Below are experts of layer 7 (counted from 0) of a mixture-of-experts language model. Rows are named router (the router's row for the expert), gate (a neuron's input weights, with its number), up (a neuron's input weights, with its number) and show model dimensions 0-127. Each number is 128 + 32 x the weight over its row's rms, rounded and kept within 0 to 255. Numbers have three digits each.
After each expert's rows: a language model's description of what the expert responds to. This comes from a sample of Wikipedia text that the model never trained on.

# expert 39
router:159088149118151182157088077069144117139130133114152170135160190143120107078092104108100138170138136147129102145168098158101116120160108177100163165063157195100186124150090129131146076094136144104167164095077114172147122138165121123107086095125155101121116102106166104098140127196146110119125067134169063168106047064104082148116123056123138140096141112158149123113184109109093100129159
gate0:130120116128135086145132178150131116149141122086136067198092156120191157100162130205111090100128199073098121127142152092177115086107115094139059151178077064154157124152168147136127121173126092166135128122167080125125108132125165136099131101135131159143124124177126135067090167101130118107156069117115061113174165144156089136140108128117115097167138142186138107075087132117079086193165
up0:066147141102129104101146125135077113112139149093171081165156154136135111160145138080149162160210146141119131115149107097096155126161134110109126108131095156070164210059084175103106098107140073067088147088138160151145163058147169191085113124113116131125143079141138167070183187108091147112165177097134172136158134102129152116181137109139109173094109111161158146128158151107149142177115
gate1:111175185158123098136102185130157151141131119145098094137177099085140108084120145164115130097151135159124189082161140092154121119108158114099201095200173083116124128083088198141170164138148173144090107099168096161115119151133159143085114138136116083118227168142138127115099210170100171075079101126085126170135129119115136092138111098126092110153091104169107103110153163140127081096147
up1:112150161182080044118101118104157124144108145140117048148128190096140092125141124194152119054121125095082144117160119120134128122133154138169142087116102136085182132087101185147094161173073087094136119099113101161095156161145125123119146183170155151150152143116098070114090164139091168120164106098137147116119170104160141117112125085161184121135147143177090064066201178133133143129126
gate2:141176116096097124141123083109130110073182164112132129151117116095099145176113098194119133101113119124181110165057148168148212139063172096158125109129137085100096117139087146157158131107131177100094101135095177121169142099103069153079134128117111131126117060065137148156105156170146141107116152123146138107152201080172127110071108117123194112086138149137150128071108149201111084122106
up2:113080123153126142127095152159110136161073160153124123162116197133106122095119167091123095117144157113121118059108091111122033120132102103071155143106180150167167108120180082147059100169125127179105102130153103089099112145179198084119139082191193113164153168183118129117150077104166080123144112117138093146158146120106137159129116175172166075153137115096108155165124138133116167088153
gate3:116116083112149187135211121115090108120110121152130114163099092116176114103122117128105147205113118102122134149106119134168126190089129184162126092102174134117073119208083075110107151170112129116081072114207138148126072091112139122103172106116131115129144072119175139125134150130121120190075104151149076130145139165105124153105180104168150139124152137149169137211127110165182109094177
up3:113152073137123115124091074129179098158118147089111159121150109118093141080160129111066070140142111137132157149184164085116164210075152128171163192138091131132132138177182105120150118181144122158147148102101133124122068128135071138138061138097165126130146113165168076149147131146167104080063098107148145137079107130156127091115138073132132156099118169072144049084149167113148111084124
gate4:114107126136114071108110164115111159159077124156117157178202128127142141159086101106097143121155153162101159089159092119094143151131112151120131113113134126156181114137152079098140105101125130102138124107128110165101138068081135208142200168162167069079115180159115125073137173118130187137171198117135101086059170103123156125126151092135138118090148154126212122132126153192165094077160
up4:174119104125181106129124119088182125053152122052111134089133097127103119126133119109103179119128134149125110130094112149149120141164166192151154130097174137092057133140156107106104086115175072103137155105140153168146191061095099080112122085122091113095089151098117068123103121151119096152115151153158076101067093081123156057194131094140157112112099146144148132140172144216106141138150
gate5:088113121153137187090142102093158104123147164126146126084136043151132115141112132090198109135162143157147139129114151174139098131129109103175087175146075148129126205080149140102148087102172175107153139082113156123116103143156160161185163153119093061186165126135138115118175101190104133149168145111189108125145086166123115174127047139112164127155103124083075090167143094125084095149161
up5:134188173157141185053097144178135080147134095096192100127157177081171140129142131089156097172150207114116119159078117112121159167124134184096132137120138164071097087160136122141179163126129137161128144110113133198112104132067133086127101167137154152141140120136135075094130155203143139138124112115161116154132088119133119156124150148167112110129133123102138073088133071174178101037149
gate6:132110149165110123127120081102100133172097174088114105187154089098137120042157089112110102178112170097121137172179124104140135113094131079129180144132144171127165122106151153103134116079088122060195205110108176130099125131071104095084096131181145165101163147161100076142137101149142139067152092114107148169120147158142160186121130171128128167113133182101097097138177142129148180183115
up6:145108183085111119142150123162138120061140059195166105129111123133156126134093113082182088130171116171138142117139131157115128134141088133060071084114093138089138127154093107139129073187143191161075091205123084123144148175136141169123128122065161119166063137164109137109145093133077107107113163150107070140134119136095109102158152133118161124148080131147062093104108115074134099080167
gate7:071099076099116109123207072161152111117152131192163123087187120168104135158074135068121106086133154158168138091119112111173104138178135108092162186147125179129093073165136148165127132128144126100105195177182135145202131143148114190109096144108110104116092081169183185111136102126156108110145152155148166084121108102132124107114150151155155119147118163109109114176106069097126084139110
up7:045090057111127174146102218138094106060116125177137164124141123146105146125126143119112113116113099103176166105124137151097113110177116077206162145080069116123068105163120146164118103090102142079126152153084165094153101090097151127148110145134070105120156098147099122134139150112131152144100098087120171115103113139145141132112071137155113120186182160117083154134150158199077184142103
Table-row capital initials. Pipes and single capital letters starting a cell or word in wiki tables and lists, like game schedules (at Yale, NC State).

# expert 18
router:163077170098120132168095145076084204146096126100177188106122191115121116137115160152121166129180097169170094112152105179131061066121140106099152192065118121090216138140117155180129094135157101142149127060091131129139089132071163121137081100103132125128106097093132094114138120151123143143124104115141098125104058112128082140124107116083127088100126115166138163075144121100081083146145
gate0:105140109187081140129101105168112123112185182116168087059122141184133128117098109163145113093139153085113137130084195086140130168108174085139098104135158116165149123148129097127083109121102098131071159137087183110157116137094101184185125163154136100144113119144133111125105120079084119219138131095120077125173092111115084124157094241122091096109159137195152145105115134136141139146152
up0:052133158217093140113121126158076130157125133150131098126096198170134155139139113173170153131123145089100089174107151075132173132102128148123098188117150110158166110112168154173061100163111069181128119111104130188101070177044102130154130156170107127146124097120129169117112043161124164112156121105144143097144137115116146133156099152169149079137166130191101087115127103089118123127136
gate1:134174140095097125144143124142083096083119086154046202105127083100144120108142152102178104117118161086194146142160123239122154114127113112107095076079086101172123112117150113163118119088132112136163142168128135148138115096124122123129101081147170141136103108098079110059134132107182121101092120118119111169085125092155157089060080135115121169100137117163108097054128181161180098130144
up1:124098137171161062139121137071097135155101130119132109135097122217105106170126098114165140117113073128127161122107141144154119150136180074123168137096142154136090174171140146109111131147152119144080085149163130152173114191109105141120185136081134090148108184194137190170134125161120084181118161146102114099142173108139134164092115043110223129148119181132109141089144131090116183080125
gate2:083112092057156141138200122118163092126126136149098155114132099129165094174144191129097125135179174150113125107041130100096058094146094120125093172163119112158061151107096094118120119085141154139165149099146206116073149156071128100146123125100111124187139112082184147125136180130132105146158120120118140169105141081143138122120106172070099094141147171152157122097136142112036111143099
up2:141114161171124122130130069080204110128129108118091163135123157087095106122133168152172140135101141130152127173109134237098045110068104083117113083129138127106105134125099095105119141110167153151153115155145143097109184122126112121165150190152142131125148146099162141116182112143125102180176215134092123193106158108101152124134121085130163166110113125115192124084112132106029152108105
gate3:101132124197062123080132080112165110137120125115133146146142119121144139083119088169205096096119097135139100117135147099159187110150104078115131161137150167162106099096111142101116167098141126097084061110121135104125071130132140156171117160103133145038144121145149142143201119125177170121149140154124178173113133082161177158168110190189118029113137132155126075141168114110098085152136
up3:137164099110180087116157138158111112054092183120083148137079126121073137095124107085135120126135098104114141139129118083108130117075227126150152158170106100097102128200094089120147151076099108165097156100144105155111112125105095144080121149157139094118134045107166204153156140123076149107112083122115126137133148113041125106108124099153161095182152080155143135104116155189128095081135
gate4:119171118136190084131117144110130138128146116086139159086135155161117113127196098112138104135151160134156082131165039089133122132077202106150127156161188145150092128159156158140149065078144137138073110123068127136110150162118145110129114130134080112060147118109140154087151161157071155128090085155111178142136085149141073129080127131145098105069130093096162181062179148071090100150140
up4:066137110119157137103110142130189123119184148164109120092095106087122134156132110143091140138112122127104105169143100122100135136095149175138119127136166184141032131126112135121116082184096115159069072176067180137078137065162087092141153156133094134130188168095113136141130137132123131096131136144132217193146132058076095113099101141175076111136197121137140108195116145146103133121133
gate5:136092100107163099114106097078156124139082026138128139077153097109118133103123126134145128069113151170113151160104118098089070133132102135101099134149167132095126146141126158167097172171116161138163132165134117160125123122123174100122129138163144156112166132050175149090172142169145140179096098092091143157061067162176054076156130107127114120155104151150181086104185107192148187110130
up5:146102160135111166150172147187157136140166124116117122165165146156125155148132094114137140128075123168097104110107190135166133132184106139128129193076186122143124132118140105184157205107165147068076153135111144130082131194143117214130145114102158142105136173149136111112102108128066157114128073146165110167069151079101111125078160213155153107104117135124145099146124151150048123115180
gate6:163116072111119113120156148126173191127140163070162158127041176124155107208153160088077110136115122117158185099142088134167110059183133133097119103127144145091122101104126123142144138132143139119133103117124137133089126076133194122159079161094139094207112121149106070115158136106142119116097078125146168127170164102121089166156171106094096142167172109099097115204117186083128133159149
up6:080166194132147171114106120153132152151052181108143061083196169105106078152112122165093179131160153166135135129096113118096131127145136102162099124116108098166185192076131187159109116197163070131122116084092144106140097124093104101143097137133084159074144119118102137130120075197123152143126114079112126041058087109108157121101128123130120120103150133149125127103089107157106133097110
gate7:114138095160121136124163143141126134132085041146083163131135148142125121128113090136141119151136097144113197140112105163106167160198166205118155166129150150134131102098138126106193131149109166084083125114091168180138133066127114180111131059137139147179158146106177119161117078149078141068124169173159162094155223147165104157095088149137121113112137085167087153106119162115172153167128
up7:111086124096087137096189146101065159107134134086102151122200135175128094194154130119106084124044045199143159098090139132076139118161135113109115123149133104109179138074104122120128137111110168172109123094053153112148109119131137138164124109164130183180143156105136141133114123101059126095137148112200188137126143133122093169128099148105157093112168126154060153075154137121143132169124
Section and block openers. Tokens opening a new section or quoted unit: == heading marks, paragraph breaks, opening brackets and opening quotes before titles.

# expert 31
router:149057163110125123121113121097131139100131129064119167144200165105161118140121123156109158144134149163118099103159100144144108063136107168122166167081113154073213162117108143138160098135141107147162098029099122103090091105066124092125089106164144108151160132151135092121149101170113086127101060135127119158128065073048106113111147102119176113122120110175105167099171108111092082144165
gate0:146116093135139145084149099106137091147126098151137110088255146091130117141185160124099134122127153136186095187144102164112172057103067104109149135107065163106087180165139117110091144123108121179127085111136118090123113138091160097143122147140158119136134111179152131137146136106142148090129100097088217106171091166078177091122167085116123135140102118138106141108149043122139103084158
up0:160109101163173160144159165123164117055100142130111134091139192125195139156100139171125101073103138127122112140132108136111141108158133061164155099134134094131076098106121059082150111145108115159119156106170090158155082108177086222129096093108114119126104103128142158176124083104107150126128165169081134102085083076118143163108102119150066088146059153103103066169109180152125151129140
gate1:025115111142193120113122093079103130062177154062127095093105186142105027122113122150109150065095093150125160144095153103131120145186148117121114157068120121111157100187159163144109154146119111124113131093129168137128120168153128143141134143169157142118213124137164134163126148103118096162148106058165180138131103140178064137131153082104122147109146145113122107119103178153115121174114
up1:149163103160163115127072100182150127072053124096093133112180146085133066157168167124145147073102160124158088142079114167108131109123136199101143239112134142138200106055161147139167167113160098167173156149133105098129124116134145123137127124107178139158075169112130125126157140108131140134156084113148107116161129065156151097143146121182080157177124101147125156107135068119160154134118
gate2:177099105159129169123111047080114215115119089165110125146209121113134144101078140091150131133121130147139192111084146151098171170110180151119159077144130123146132163114106167155133109129122088127122130141173158086168134203162126119105126079148170138178071103186147142147083143133110122098106128097168137121076133163133150144092074182152121137044115134083075129129117161159110137084125
up2:133089164117061108193073117100108101137046127089149128077115145133140185140150154076144077139124095119108120150081118100087133115076096176092145124166106168136199141125145144104120096092100136095153170122143162128120112072122176188168107135117139147148095084144106134144080156129137116187124162158145129146139062165092160101170161095122123143189141125110047169077098094133092106137103
gate3:109132080136139116084133119082152137213127155138152157093130116129104111090125087149154186177109142157137138170099140142124117155154103096138172092222059197163151131107140121096067071133143106177117131146151138181142160159175122119136171100155084127189141099110176120099051076139114109117146166137098088090133148112181133163106092093130099098163130179101123125095144120138154107076171
up3:088147169083177145125107137154128146104121165064162123169101142144194191112088131097137162128160112106122134092124138146142068145099106173095065109101110097094122166162103101140090120135089065084137158137130141139095158151087088114117106131124126151029110107100102168131119216166097125162110141141187127130149068152145113091138102146100153132113130074191093142160066131103091152180157
gate4:143113141136153122084087153109124156155156093170143108118120138150147151152120091151058110150100159127104159107116149107135134153112064092166111120106132133111149207102100142228113106081082182198163200095166164165125044177154121120122188072100162124134136157138096174111143086133131146124081174166104126119067120119115181141083122120157124099150153093125150174155087143153148144093115
up4:100116065131131152143142126141123108142110122114155109147142102087118181155160100135147105093112146146151087130121177107033144165090094080112158122084097084137126138132126068127185171118112124110167184169183170150147153121138109163176162070106087109120178109140124139191128083117169216128162185141125111125083123114157058129119175073136123161090131158160120104136101121094052120154099
gate5:158104153150133136146097103189170151089183145135169126157122124169167111107116083137150124058086200144106173141065114108108083144059140150108110137141137120124131145071151149111158082156103142101183168090119074117105143167122136091095147136093106087118053129123132091132119186141119219195187159135141129134137130130186160175101127136152095114090125126158062117106127130123110169177132
up5:237119110117147123124087073102148130111181085106138149160119098122158108100160150111124102097071199138109154095066067128098098128058090122123110112115166122110141175085135135112155079194152116116155170096093050096095089146086124118124125151079146105126126123155147143159123138120061164176166144122137124063097138145131105173131120115181136195113151098130110107116116104105167092170151
gate6:140081111083168150131140150095170127143182104079165133111187173154101121129165142075140169161096114151095102137129131084208219123077116137119107129143098147097159122157116136161184086140154145081109096116177101114090101145159126073146108142162143160080054150092122136116115153126067103162065096124128115134081136164121170139121188152104124124174142108093138108126114157152074074184133
up6:161150122168107124123158097147126094130194122083175109134100135181149070104126143146139130092145192097143161114121099119148110109099145105150166137190093066134120120143144156155159088101178112129240136174067099161122117152119113157144125131098154162109110126111145120123103085119109143065154116119157133182149126137070093128062084089133128213149169194115182056116140147121124149098127
gate7:112152073154130137163075103156100104187076161167151143129093117134081159133134161086072136140109130116125107095119149175096107157061080129145129221156174143101135104145106126174079152090135174116082123139075141123118088119158147109137227112112129096113152155143077103114184105201124128149099183147131065098146077111106176147104106097134170091143145106114149131094125127159113179128142
up7:120155134151100184201068052070139111090137108083180105117136113112085124170112142119111093114121184143134144153090169156140115144102160121092103116127151155134077163043089111139120129152156159086156132166144120101118124120170122115127137119199116195139117101135112120168172065214132075122070149114191083154118056145155119149108133127112120152093122057143101117154124151147150124138141
Numeric range punctuation. Punctuation inside numbers, dates and tables: en dashes in season ranges (2016–17), minus signs, ^{, ′, slashes in scores like 29/40.

# expert 45
router:157063156154130181179100100095134169127140151109134150115149140152115116088089152131081164160188152126159150080164142177115117107144118158109155141077156154065163118151099156158118113087145148099131100031114120172143088126114118113130124135085170074147097105118145159095096149132145079142145058138134075174101066098051094171136082087116139130089123109196147147122167124086108096130164
gate0:165176085065103136127110167109091093054140137150133092127128186115120116178127131079102141124169117153123085139131141148102115120151150116167128131167168161100118148158094132097098146143173082138103136200151084183132146162135162179155125118033164124154202089176160131142123156132112117134034165156135176130155161149139154157114159128074154153129129151103185176156171112148173119141162
up0:115134127157129110142117166131140164161075132159133087089181086028112116136119134103166117167117122160111130170159150051163121104135168120111174098116157164171160143057172183072153157090095170189162117092169104147161124066131093124114093128180162137151170165148159187131117107134117117119206076124094143119158125147132059138095160127121091142132114117136094118106162113093112142118080
gate1:125145174147187079157111101162135123124123140152102184098136107117167119122104128144106131174107144109115095121190127066122142151148109138124122160168090165118088216165129190135168135056199083126128124139126172137101110154123115101093114097145164106132093147140114091108108152094162144125205149099177147181079115105157155074133168141150170146141197073156152116190130136145141048160117
up1:087158125140081135179096163091141080133113132106149085200128122151169126133127158177120128103152158092154165164111105105143136127015104122171148072105092114100136167119127089115108105160139141163104151112099109123181116150126061125131120144113134087112065132115093075164175103110151143130117120165072138120168122106177053120144150057163155109163174155074172123105103074118153101078146
gate2:123092116089135127111097162184121140153099062123156104182077129133084108083115096115115146103102113116057167105134124184142130120146188151140081144096120165110162186095117130130118086144150111133094143125096097075143102088153131135118155088136115179073134082114100126101071084085104141142086214133061155082150150084162148076150082167117162080177136100093111166143120118140171148081146
up2:082158135093142125158107120154125085089154118104110131129142151099128168065144150121159119075124067155087142082103121099094114134170090141126127133115138153119124150117149104147146192163096109171114161142093079119125173090118152127100153120060170143107163086051078105180043139180053148127064188114160148150108107147107131097115100171162103130103127131045116129187158132113088149095145
gate3:161172156102067109197074144194137063117117145105133092153126120154152120075153156201149133114118082132093144130136120074140134138140118185169137169107149198147130129141143104135122177210133115106068170091104118147119123102086137096071112089102144166116133123085182148117105151122146076133142201109118158126051112077150162155129113115129132149170097130084103149150166108140167117183147
up3:122179182133175107150098124147141065107091150138116104077143131141118131064081069191158111130158178126151141122065098146092137197145152078119159124149144169148117162140107076087150150125165108173102132105201152145100095151167123207079098157097148117162190133092182131084131116165140159164145174155121147109089102114160127162090091110138125119154155107134154163120089127086117125152191
gate4:137165113097052064126093123093087110084103118106121100117138085115202135145118158123082187075093155147112089161134123125120147112134075099116103162069144122099157196093073110154116133094152110164124137136136111178120098163098182151116155108124138120141133094083166092127120105161101131156113160128139160123147163102030100061090151086071110129134173141127109108104096142110156104218155
up4:150097118095193138119126166106144166125160076134145143112136139116162146139137105094113114175148107083155153102101154151136151145097143103086124081191114140144150089128146150111075115162164142130163104104119176120133177071171114066116101107193097117097091135098105155111148160112148156103154086183155053081101177173138146197219061144170192115108087156081096137106127133153134131115098
gate5:156094099073096137074129177143151165111119110165126133129065145083149135168162106118129178208097171138111141145147141123127159173152123153132129124138032105118147135113116093124113165129081135093117069147099109131110102081116176097198125112098164093113155141164102103093127124058137004099147154121130149116116106092133162099116145079134131098132089145163159178156113171183122095117151
up5:145124130106101135217118139100131121104092074170147096118113120128143114153123200104120146112122140079141107156122145221178110172174113103104138113131075131056144185115135150140153096115190112067120139140163084155146130143106123082117107112162114124107140178153122115166132116107138127162173135120132167152111199058126097102196166138075179128126107152209103105082129180161130134090158
gate6:148126055088112134197124144075153134140069157154083094075164112133138157099175129149107166139105162118129116136115136128114131167094122113113142122111145110100147123129144050106136162111077087122152118111145126139206090094088090135129086122172090161158116113185130152132177208141087069112118106194153125114093161155110144073145073151139087121133135072157147157043158131140106066133149
up6:113123161111118136067140094137150136136127146071079118155158106152168153092133113152170069127120083138087122153144190150198153124181130123126138118098187076119059141107082109148125128147188149149159154103111154121100104104117132156110123104107103137072108173110204153174166127117078186109134134056099152152111167114126119172043139130143102069114115106166180148206157148135118149107142
gate7:155109182125055091151163127076136152095116118156091148163152093100130142088160146180117133149181125150080153133159164119153127133153172127121108092149138152116115081188127119116146073144119159122098130081106101119143148049137099155079193164159101119112106119134131151145135088169114224062146078157094077095142141135129146136063068138132122085136134108143114160176101133133176148211113
up7:090131114113103171128134058160092127149125143188117180166094154116162160122123144154110095153187147131075103072197171124108139167109143074156122109095147110111105126113169112105133126107063118146082148162126108148139135137072109124116109054097130119104145087156216157142149101081010158075127127093112114149126171190136169100114171157109166146153121121154156158153131094117119134125115
Name-initial capitals. Single capital letters beginning a proper name or initial after a space, quote or parenthesis, like C in Cove, G. da Milano.

# expert 19
router:131052167088130147125063146104150170116117105086166165125125155129145144161136163182117160147151117192149109122176092182139125078119086152142164198081105116055184142136113130143157079161138091128140113050118132111082095092073124097155090101129148108119133072121150077089114099162109117115114074116123119135116059085067092116111154101100155112118133124170100166095162135092094083134144
gate0:126112096151202136141144103098090198110170102201088132167171118116153116088077122130094102140107143088138171098087120075102127135125162125103137093075105148131136135118129047096033133165101107118160057110081088118074098161140124096131135046111133098163179148152132137152187089140092144129080163113151148141127128131154135142113114136151136080135128130090100120150128120137043157091114
up0:126126084157193112115091068116090095138076105215116122132147090147023128101084054151121106115158156119126122146058130082154118135070141127147132132095133094190125066152128108124047102109111134134093100095155117109114095127175113136147062088106084126163126120120189127174143121164138118126150120150186120161128147128128136138169128126197105101140136091118116126109084084157111155149172
gate1:100116069131173213092129094110170106056148135150107224103106171146143112109085150114123093144111131136194112145069132152112146157145105108139144127119146141131042165149094091155125129144154151115150117164115114134077118154127152130083103157096094168129096162090126153115078061168118152145074122073145147120167114082076123130054099132144124125100152138150130144067079104094156166159160
up1:142145155107123122057199055155126130090188156111131163115155116143141124180106114151173111060156134112125108137115119132149127109152057140147140113155125157119076153142134112146154147168191119110087150143115080155115111133151119119130078136078097110091130106079157154093067029177176214111127156100138087135171140074126113123116157172090112126139165129146107084099071089103148133158104
gate2:120134079110114141150154113119197115135113112082113128138248130167150112165152202080137094089103131090153129135159084131151102078100119176111143116113141127142121130105108167202117084160184111100171109197090132117125143157156163133096137137100156093139128159187121162143110196107106124119092123167119126149126165144122148095147100204137140150139180115037089142135114178128116113138080
up2:115101147113170142163126084132080082144178109105116122130137125110075184051183077107072147175164127118090109190094238090117134130104141104132060138114109094152110140178092130097115151114090176131125081090112125147093135134115141089142172112195107130107129083116131131080117089188146120169149122132081154164149151093144122129156158157108180077128125141141176126108135104152137137189167
gate3:098151117086122139116099143146049067059136104143162063148162092127096130147101148114099116168133159114096121125133140164104148083168158107132056181115103125148068102159140117150091097093097105107088158158102045134141096095113104094095144150141142065155131113125148112078123094147167071092150084100150090060090144155157127143109234155148116120116124136160134151151107142133139134074162
up3:169139171178096090113181093153094184145164120181089141093074127083136069100068178141155051131110128088125068107133169129171134132108122169098156106129144097137158111123103139107162130087182104151157106145128133161147144106133103163175136161145147194114161138080090143137118127084147114167128115182168132165109100097159165106141066109139142113072123107138125111111103138141079168170222
gate4:139183156155156082155118109134126131170130121147123074068131094139140073082106122128164141149092157117116162211127208140170075171152131153148133056148072128085103124096095155108160156115187131138153142170163149134155108141154183129102120178142110171115108127148063100136145137150118137124136166134115142128076025098132143151105154113133106119159106170114156124183183192189120147111136
up4:106174121166111185127205123103162169141125151144102132170093113087139143131124110130111156141149053110163127107094089116130175134128116090122152126063055118175088157089137066140149174135124134096082154111128108146101116114119117138103168114142149056193107158096134142131145171112099127082107125162151099077067109116135124148091091126214059112172105124190066123128090109152097122099092
gate5:105083146071138109121184166134101126102101140075161117111136135130121122138124089098140175141118154089184139127075154185144135153131110172098112149138116171158086144088145131106178173205081097127136094177168088094145135117155100094084180129154148073098115128136149143126100138119174147158068106143157112133134109152068189103138111154064109113124106158192145113082107120133048138037155
up5:109098139088148067129108200144169176108084093174138077190137110149121113082120099161153140102153142130090130109169125050129110099122053127170134190108051137142104085135131094101101158064095092191135123108144112151109132143153094098128164108149113081125119106153142123159113107139126089163088139132151065116117088163109162146115173152094191164084112100153149128147121201113104135115179
gate6:158124138115150160139124089135122138080076095138145151154116118078154145135139134120171076073104225158100128120152164098096115142138099082085082152128161125047148074061174161117163134107122060117122100186130118143143133143185135118099147127181146141110109110125140116068070076140150153120149204165085145125120108104157072135086153109114132124130115200113085107150116064152102151093120
up6:163175105129149120091107121097092116196112138192132152155171146182137116148139102060136082098105137124119088144157153154163103152104091160208120084111152118130110140118090101097071178087197136197158109125110181128129148120087122111134134129135199097162114115133151127189152185106136167126153159098114153165131042119162083099133144111156150163167128134116090158103174075139108164158089
gate7:099193110182096143093121104118123181161092065104152219156123101149118127115101151117157137130109107136124126154156152089159111154156068125114188093167144198129199155124103063175120115109118107113157172099089137122160128184138133109113080087117115159131163176127127117166108089118129153126089071156128099140086182102070178165153124078122103133095117146152104192131156125163187099107134
up7:146114134065119059171130075093080113096155217117149117147127097135161122082099134095157128148118112139135126137108066093149137116101147096145036090131127108113022133103149099105097134119142091160141145144170103138078124131131123140139072203111119139079162095144184144111126125220123115129126121131134129163128108106081091163139117113074126112180199101103144107103135175110096121105132
Opening quotes and brackets. Opening parentheses, quotes, slashes and hyphens that begin a span, as in (South Africa), "moving, _{, 273-8255 in URLs and numbers.

# expert 33
router:152094214162146147171071119084162176118150129127136143105122150136131149106104151189052171121161141134115090138155153162096136096106171158123143164126131158053175147148116153132149089107132143096107113082141066152198097106125152117111123095143157102143114078137157137101098107141115112101109062130155084170101053080061066145092096110117137086121134111174157180102178118100133115133167
gate0:087174154142129155107107109114166070163129157107120071135176143103129124165166090156158109094144138097112111185184149153165149085156118126139115172164142115122126091155147151131155044106121123134116098110135158104126149080146097130085102103174063141097182092132113102158146122196194178167162101130157132150173153150134151119146076127139119102147192201058111092180126110104170109080086
up0:153085073063146115131057106144133134152106086151113130107093141115045117147132090135118068128097152152129123083110085104144149113126114112112083106101145115163168158111110162150104157112162174186120114169095108134075134104183160119119163110186141117141092168128127129103129194069119083113131190145150127054120155091112065129120118156051053079095104090125145142120118147127133162167172
gate1:144174117150131088090134110110151101101117142132144110112155188081139077108097096180073151131135139184123136165168145099117139196162070164129158137140138173096071174100175085077132102127095130100131166092111164173130126082111099102141163118126095133137205131154153125107125059101129136067147152103082174122089089155145113198134136175099141124148147161101181112094132132184128047113115
up1:132113118119122165129127134104149120117129131145116116124168134142209130132112124172183049156121134071112077115056117141095155044092134137122151081140142108148103114122134081120125106110066160142171152105060091133154149138072150147155136105147128091131152136124128153105093147102107065101130110144185093094140154163105132035148141086049054086133115167156107119170131119105093176084094
gate2:203122097117073098118105132139117116081165130131106165109234076129097147116139161084097126116158130150181131121172122157124114170103111133071148161104145113107115127157064104141142172131156136138178090208153084106166149185118094169166100135055195134149121167133146109146160159191119122174142158124189119109181163139107101116130188106144106149139162132142151141153132104138144186153131
up2:137133116207115117078157136189170119092098172133168116148074155114124144163126014135093149089147157108131100139175138125109133120114121188121101109065086077151134136202114132118119148153125158159109144057118103170152051057154123123143177083158122186145119083124124132097117129100157104121148133150121101129087113159137109174125133149146106110104115108148116166205121172118144159079163
gate3:123149147124178088103078105101162098142181113132132087178181146137136141116040130115066137169145165099130161118082126145116108171109120126126133162096155097170074182068134131139160122111117115164188150104101140093165074146129134226156154136105211142158132149130096131162173152085130114118132120121122120162040130158136176118133108128145111113082075073128110121126097146131146123075183
up3:111120091156052098141133135163135126166220109135138165110120104126112162102155179179100068153148166106108086125131150146112097080130110169072173120118118176119116186137093133140121114115144134117084135082144095130142076186132168173184144132128088156142183100129136141119087146110125094119099125057085095147090090132033104100159092113134114101138051103126116142135135134124154177059110
gate4:135122140142122157118148201170128126125125144128126151145113091164041151099157219120129132152131163139145120076125108099102153103096144212105104127080137088138123154142167122104134171063140078110139123150149106087096037130080104148158109145113171110144143170108132133103152138109108157101104139161104112144070164160071069145054121145143105144173162173152134146069099075107082096141159
up4:110127118088112119093169116110209116114063192084133107098071100147138180126121071104161073147104135155103108153139113142132149137080120185098164101114180199146129154128112178146164088155119131121132167145199161071138152144095060156099114102146090106171075161089112105151087113148172092120112085154085122142054153124120071150197104122115126103127110174131163153121143126132127117116115
gate5:163157164117101094093065148154138109161088146094118107111209155173081130147158101139094105055080142191089142130164225080148171152141155148102154175145120145128121110121116093144102127117121110136094121131082122123097152119114108176134116109127069156118115188097143164107103138174116187149109085124152127061150086155118099137169134053154138094109166145106130194081118179138107109105115
up5:134100115134097031135183086090094110105155082098111124097129091122143092145100171051131145097129081105131123197121120154151080131111098105148090117157090136151136092119078133114106165132181139130164060131122144078169103161117154104106150111141127123165132128139118158064161099069084126190102121131104129133141166123151124135112183136076189199107125128091171163206126092134141164126085
gate6:112099107135119135113106059179091094139113164122125126115088104129192111142118080154086125126172102161126128147145117152115066126119161170130134107085138102101106143133148115119152149175121186065121186125116105158107167098100114126116125110107095154060127110127134191065079167102120155087126112099133074127133116191216116120133147114103129079145185168076095058143116122172155122121224
up6:150101090122166128089175136123111066140134158135146136086104134123166187186104116170152121124102175098066152126110118104164144173124129153091138128117128194134220121125129112089146071132119094104101099126093149164123177113099157118138115088136144164151134103097176126128084089136159123094155144125125166144116140182137153122095074090064092052134207137051115079182163152082123106132147
gate7:120107129142111207097116169107116133105150185087133099085207112098126120171139121153083102106116176129176119175114081088100094122124083123092149144106110111154119144189096123085139169141150153137141114183161173123167088197152099159181132129124098136163145159097134157209125138161150078114093168157131086130121155190126090127117140122170109151125057102194176153166153101088130173127122
up7:100114168136186072190161128125136101103126123165124189128102152122115092053115131080112143157164058142101107146097168178141061101101147151121131082043092119152134143108147131152098100116147150106138111080152090140121121130140210131163104199104087172152119097146108104107185126117089143120134136148077189110165106129123093107085132118160160109086063156130119156121154182175112161157146
Chart names, odd capitals. Billboard in chart positions, the word top, ISBN, and word-initial capitals like V, P, K opening names (Vesuvius, Voting).